config.yaml
num_hidden_layers: 14
hidden_size: 640
moe_layers: [1, 3, 5, 7, 9, 11, 13]
balance_bias: true
norm: "rmsnorm"
positions: "rope"
rope_theta: 10000.0
rope_fraction: 1.0
qk_norm: false
init: "trunc"
beta1: 0.9
schedule: "wsd"
Below are experts of layer 7 (counted from 0) of a mixture-of-experts language model. Rows are named router (the router's row for the expert), down (a neuron's output weights, with its number) and show model dimensions 0-127. Each number is 128 + 24 x the weight over its row's rms, rounded and kept within 0 to 255.
After each expert's rows: "raises" lists some tokens whose logits its average output raises strongly, later layers aside. This comes from a sample of Wikipedia text that the model never trained on.

# expert 32
router [139 107 124 154 151 137 142 122 106 123 164 164 119 104 122  85 137 160 140 127 169 104 145  90 124 135 109 114 124 103 149 133 146 152 150 122 113 126 109  88 134 101 124 112  94 144 113 102 118 142 141 171 139  98 127 140 160 119 123 149 100 125 126  91 117 172 206 111 116 139 105 130 119  81 129 113  93 139 145 110 145  86 128 133 149 131 107 104 122 124 165 149 134 139 135 133  93 143 144 128 149 151 116 142 148 115 103 165 142 121 120  89 126 136 124 126 106 177 165 168 106 150 108 117 151 119 148 141]
down0 [142 128 137 127 180 122 165  94 111 128 119 106 110  78 132 140 137 103  80 150 113 136  99  87 157 127 116  99 129 127 162 109 128 102 144 140 177 128  98 113 134 147 152 124 112 114 122 134 148 148 116 130 126  79 113 106 109 124 143 166  84 172 122 103 127 124 152 115  88 150 111 145 153 113 126 127 118 137 150 111 151  92 182 168 118 144 107 115 135 129 132 116 122 141 112 118 156 131 128 153 127 116 142 146 111 125 146 119 113 122 113 123 120 142 116 117 135 121  84 136 138 157  97  97 175  95 146 116]
raises: "-", "s", ",", "land"

# expert 26
router [119 112  87  79 191 138 132 142 147 153 133  98 104 137 121 104 115 164 152 121 109 121 115 102 136 113 117  92 130 131 119  79 166 108 165  73 109 124 139 119 157 144 101 145  92 142 132 134 136 123 139 129 128 108 144 134 155 115 131  96 125 113 135 162 149 158 172 104 118 144 122 126 134 130 163  88 118 135  91  99 122 103 149 138 147 141 116 138 143 118 120 131 167  89 134 121 134 153 146 103 131 174 124  97 145 114 116 124 115 129 153 101  73 153 135 110 139 110  94 164  87 133 112 148 147 143 166 104]
down0 [131 117 139 135 126  98 135 110 113 141 123 164 147 135 146 112 139 146 110 146 154 129 142 135 122 149 160 106 151 144  91 149 130 147 106 115 109 114  65  86 157 121 186 114 126 119 167 115 115 104 128 106 101 134  95 128  93 135 145 115 151 122 105 158  96 102 148 151 165 109 162 160 107 151 143 131  80 176  99 116 176  85 164 106 105  97 163 175 140 102 160 147 138 109 139 132 123 152  95 136 152 104 154 133 112 117 125 156 138 120 105  85 155 123 122 118 152 135 139 113 143 111 127 123 151 136 126 127]
raises: ",", " and", " ", " (", " in", "\n"

# expert 46
router [120  90  90  98 157 153  91 123 158 100 151 158 109 127 110 121 110 148 115 139 126 118 142 112 122 110 156 137  84 132  87  90 211 163 139 110 124 106 114 147 116 113 118 102  98 170 135 138 127 176  99 121  91 102 161 173 164 121 157 162 121 142 140 119 149 198 145 112 143 127 111 104 138 124 173 124 103 100 109 135  97 140 151 120 106 103 152 120 152 118 173 172 148  99 139 129 130 134 148  88 142 131 115 106 176 102  72 162 114 103 136 106 130 166 132 119 122 130 121 147 100 144 111 124 128 106 164  82]
down0 [ 85 138 159 116 181 142 143 170 116 124 134 116 148 124 100 114 122 189 124 171 111  78 102 154 164  96  93 130  80 128 105  82 177 126 107 145 154  87 164 156 113 118 118 112  77 127 116 144 156 104 159 136 166 144 169 100 159 177  98 142 111  99 152 168 102 130  59 114 125 149 151 116 173 113 156 156  97 134 108 105 112 130 173  91 152 156 134 135 122 107 133 153 117 118 140 126 101  86 107 108 121  90 138 102 129 157 114  93  63 136 123 138  73 146 163 130 122 155  98 117 138 147 163 124 127  83 150 100]
raises: " (", ",", " and", "/", " in", "."

# expert 45
router [112 133 104 157 169 188  95 163 127 118 125 176  73 116  98  73 111 143 130 136  79 156  99 161 135  87 124 129 109 119 151  58 105 130 174  87 145 115 139 120 147 145 134 102 131 143 139 125 147 146 122 146 103 147 109 103 146 109 170 133 128 161 134 121 142 171 203  94 117 121  95 129 113 121 135 115  89 130 187 108 118 123 133 164 132 100 135 110 131 132 197 125 105 109 105  97 124 153 141  81 158 145 148  83 146 119 116 147 120 109 132 147 153 146 119 134  90 156 157 141 106 116 141 131 127 102 140 108]
down0 [174 139  71 105 104 139 180 104 115 143 150 108 130 140 158 133  51 158 114 122 163 126 149 104 157 142 131 137 127 151 143 118 100 148 122 141 155 152  80 163 101 145 145 147 115  95 107 148 180 144 137 123  97  91 124 106 135 122 114 143 145 109  85  98  84 146 112 118 149 127 129  70 137  84 154 107 128 154 134 138 114 165 162 146 137 124 155 104 114  92 122 165 107 132 136 113 146 109 106 165 121 106 161 132  97 127 133  95 129 113 144 145 109 134 130 171 140 106 115 143 173 110 116  95 130 124 114 135]
raises: "-", "s", " ", "'", " B", ","

# expert 3
router [112  98 105 107 131 135 105 113 129 155 142 151 129  86 109 150 118 139 146 150 147 156 129 115  99 131 112 121 111 127 138 115 125 133 144 123 120 117 110 137 108 146 131 144 102 107  88  98 121 186 142 143 126  84 130 129 122 115 136 105  97 122 160 133 119 166 166 118 139 166 127 115 157 119 134 119 122 104 142 164 138  68 100 152  89 160  95  92 171 124 178 154 154 102 103  77 127 125 148 175 133 130 140 123 154 100 120 137 169 114 115  87 106 148  95 128 119 173 131 170 156 135 132 114 125 111 134 146]
down0 [ 82 137 154 167 100  89 119 152 128 129 141 113 111 121 147 118 157 126 184 120 128 100 105 159 175 165  89 122 152 128 114 147 104 131 127 120 121 113 133 128  96 104 134 170 129 102 162 174 138 104 135 127 136 156 120 131 153  98 155  84 170 141  77 144 134 141 122 202 100 169 138 152 146 152 118 148 109 173  81 122  73 108 101 130 131 174 109 147 130 136 114 138 110 156 149  84 127 158  99 147 142 153 119 121 118 134 143  96 155 197  83 155 141 102 115 138 115 142 131 163  98  98 116 101 105 110  96 111]
raises: " ", " which", " at", " from", " on", " her"

# expert 39
router [129  94 105 113 157 139 109 157 122 154 142 144 126 138 111 104 135 159 160 151 155 141 141 105 118 148 148 131  89 123 149 109 174 160 169 106  66 130 128 152  83 132 145 149 144 113 143 134 113 167 124 126 114 104 128 133 144  95 178  96 104  99 129 129 141 166 157 140 144 143 114  73  94 129 144 102 108 149 176 149 129  53 115 139 103 137 102 101 170 104 145 121 191  91 128 111 153 169 107 157 139 126 124  83 122 123  99 137 112  93 124 119 120 168 127 108  86 156 122 169 142 136 109 121 110  84 165 133]
down0 [146 161 143 160 136 143 128 107 148 110 121 160 130 140 156 107 101 131 154 113 143  96  88 111 170  72  75 168 144 121  99 128 159  84 184 124 120 138 122 175  98 121 143 122 132 126 136 124 134 123 143 128 121 116 109 114 105 145 122 149 137 104 169 125 100  75 147 111 167 140 152 133 138 116 110 100 114 136 124 119 111 109 122 151 104 145 136 131 102  96 121 136 119 123 121  66 135 126 173 134 126 117 124 130 120 116 118 131  97 123  73 127 168  43 136 128  94 109 106 143 143 109 145 136 159  98 105  94]
raises: "\n", " ", ",", "-", " ("

# expert 31
router [104 103 116 150 137 147  85 123 133 105 137 136 114 137 155 108 119 131 119 105 141 120 152 105  99  85 143  97 135 103 152 138 144 154 173  84 114 127 128 169 121 111 139  93 112 127 109  91 106 113 122 172  94 106 104 153 152  95 158 115 111 162 102 116  98 125 184 111 121 168 143 108 158  79 163 102 118 166 125 130  95 124 120 130 104 110 138 106 190 108 154 141 140  63 134  95 103 169 128 141 157 129 136 119 160 102  97 170 123 119 100  92 102 179 105 111 122 149 117 175  88 124 140 105 159 123 154  88]
down0 [142 117 165 118 147 171 141 133 103 123 102 150 148 120 115 148 156 145 116 119 142 154 126 162 141 123 175 122 146 154  66 105 113 116 136 167 132  98 162 154 125 130 120 136 137 101 140 135 131 176  87 131 123 135 142 135 135 134 107 189  88 134 117 133 122 111  83 180 115  93 117  92 106 112 179 152 143 123  99  98 137 136 161 109 161  95 132 123 142 123 135 137 123 146 131 133 119 135  85 123 111 107 129 102 129 134 142 115 120 112  96 179 130 127 134 124 118 100 142 159 155  87 139 118 136 155 135  91]
raises: " ", "-", ",", " A", " ("

# expert 19
router [117  98 112 138 128 146 130 147 129 123 170 141 101 136 132  97 120 163 145 164 159 137 112  81 116 131 119 112 129 104 127  87 173 160 157 106  98 127 135 126 149  94 170  82  80 151 119 134 138 149 159 148 127  95 133 147 153 110 119 140 139 149 112 107 119 137 194 103  96 138 133 120 137 134 114 138  79 119 135 120  90  53 114 135 123 111  95  82 175  85 168 153 127 110 109 129 139 135 145 117 152 139 146  67 154 100 118 154  97 124 116 166 152 153  85 107 108 142 135 141 128 136 152 129 153 137 136 148]
down0 [117 114 148 122 161 139 124 128 110 123 115  91 118 120 138 136 175 116  97 165 150 114 134 107 119 161 120 133 114 130 124 139 129 112  82 128  99 116  75 115  84 128 105 148 144 110 134 108 126 111 135 136  69  88 113  72 122 144  74 130 107 140 147 148 142 191 124 160 184 138 144 112 138 154 139 122 115  87 129 159 153 155 125 155 120 160 139 154 108 120 122 134 118 118  68 108 157 115 110 138  69 154 114 162 146 104 119 142 140 101 127 145 161 140 141 165 160  43 105 157 164 145 152 141 135  98 143 109]
raises: "-", ".", ",", "'", " A", "m"

# expert 35
router [127 107 100  96 173 152 131 148 159 154 136 153 130 131 167 109 130 169 128 141 159 114 106 141 124 124 106 137  95 133 124 101 143 118 115 121 153 112 137 180 141 105  98 101 121 165 118 113 156 157 117 157 120  91 154 157 134 132 167 112  99 144 153 128 133 148 143 129 128 107 136  88 126 132 158 108 103 182 116 143 107 125 147 143  99 109 135  89 138 116 160 180 105 123 133 105 115 159 157 132 153 130 126 121 137 104 128 141 137 123 132 110 128 170 107 108 106 111 147 137 116  97 112 133 123  95 114 100]
down0 [122 126 121 142 171 122 193 184  98 116  94 111 138 112 122 133 127 114 129 101 158 134 126 112 126 135 128 116  98  92 103 147 130 111 110 121 156 119 175 140 109 117 139 118 123 155 123 110 119 134 136 161 118 109 127  90 137 158 122 147 108 112 157 113 186 110 143 134 100 125 145 143 137 140 130 132 104 167 116 137 108 128 107 184 145 180 130 134 122 133 113 125 160 180  92 133 142  75 153 131 167  67 155 118 147 171 159 117 139 108 124 144 144 144 151 118  92 136 148 148 150  93 105 106  99 128 127 134]
raises: " in", " by", " to", " during", " at", " all"

# expert 16
router [ 88 115 112  90 137 170 110 130 151 159 129 155  89 123 133 107 121 160 150 134 128 124 131 122 143 106 139  94 162 121 136 113 172 143 142 117 155  96  99 139 123 112 125 107 103 114 133 147 138 168 147 119 139 115 119 133 154 129 167 132 133 167 143  86 124 136 156 137 132 121 151 103 140 135 108 122 135 159 121 151 144 131 135 153 111 143 113 105 198  83 149 175 121 106 137 124 102 193 105 122 160 165 162 108 168 137 136 127 150 110 115 153 120 146 114 104  80 152 129 128 106 119 135 125 132  98 123 107]
down0 [129 132 132 113 120 110 137 141 127 104 136 146 185 136 120 149 138  85 114 160 147 102 103 139  43 137 125 126 137 132 163  96 137 155 111  88 105 133 200 148 102 155  92 116 148 148 125 156 150  95 138 117 149 125 142 158 172 137 118  69 111 139 115 136 124  93 102 167 103  89  95 132 142 155 122 160 126 130 149 120 115 107 114 121 146 123 146 154 151 121 130 138 102 111 149 108 132 132 115 121 123 130 115  83 118 101 136 103  95 128 120 154  91  75 138 101 146 142 122 119 141 126 114 144 108 135 149 105]
raises: " a", " the", " an", " its", " some", " several"

# expert 41
router [133 135 106 111 169 144 122 113 141  84 125 111 137 134 132 101  90 162 150  94 113 102 149 139 111 123 144 111 120 132 120 111 166 165 144 104 107  92 111 145 134 128  98 146  99 146  97 128 108 133  86 131  70  88 101 137 132  98 159 127 134 135 137  82 138 142 135 125 130 182 126  95 161 141 157 125 123 136 152 113 105 174 133 123  99 110 104  88 134 120 158 123 102  98 164 149 134 141 129 109 150 140 147 107 118 104 111 142 114 123 138 117 113 116 137 135  83 142  90 163 135 119 116 139 129 123 162 134]
down0 [118 154 144 117  82 117 154 139 128  94 136 166 121 108 146  94 144 128 103 103  68 142 119 146 135 159 195 144 134 119 126 135 102  74 144 133 121  93 169 110 132 150 108 114  76 155 115  74 143 154 125 134 108 156  95 131 136 124 126  88 167 133  94 157 102 167  72 132 131 109 152 121 168  97 149  88 112 115 137 161  98 150 143 168  77 102 133 166 128 122 122  90 146 115 134 129 144  75 121 130 146  95 106 122 108 121 126 169 123 154 161 120 136 131 126 174 142  98 121 160 141  93 150  98 105 131  98 111]
raises: ",", " (", " of", " in", " –", ";"

# expert 1
router [112 100 115 163 158 138  98 152 124 139 163 172 128 163 113 121 172 196 109 148 112 104 102  79 124 108 139 134  97 119 110  93 165 159 148  84  96 118 116 107 160  80 121 126  74 121  81 139 109 143 152 157 140  98 146 146 137 140 143 136 160 154 144  76 107 143 190 119 139 143 129  87 147 124 127  97  99  94 144 102 102  78 124 140  87  82 124 117 133  93 130 143 118  88 139  87 102 128 143 113 132 135 130  90 159  96  95 150 108 104 143 123  88 110  72 111 112 161 148 155 132 139  86 137 166 136 150  80]
down0 [115 165 114 132 124 130 161 122 117 108 114 127 157 116 142 131 115 121 121 127 116 111 137 164 141 146 152 138 133 134 142 158 142 137 137 102 143  89 122  99 145 100 119  98 132 127 141 107  89 146 170 176 109 160 121  82 146  94 114  96 167 117 156 125 130 127 117 136 118  87 116 134 157 117 137 140 143 182 138 132 142  95 130 121 117 110 116 136 120 132 131 137 122 121 142 130 134 101 131  81 113 112 136  97 146 151 110 133 118 145 124 110 130 160 149 143 136 148 112 137 111 167 105 111 122 105 157 128]
raises: "s", "d", "to", "B"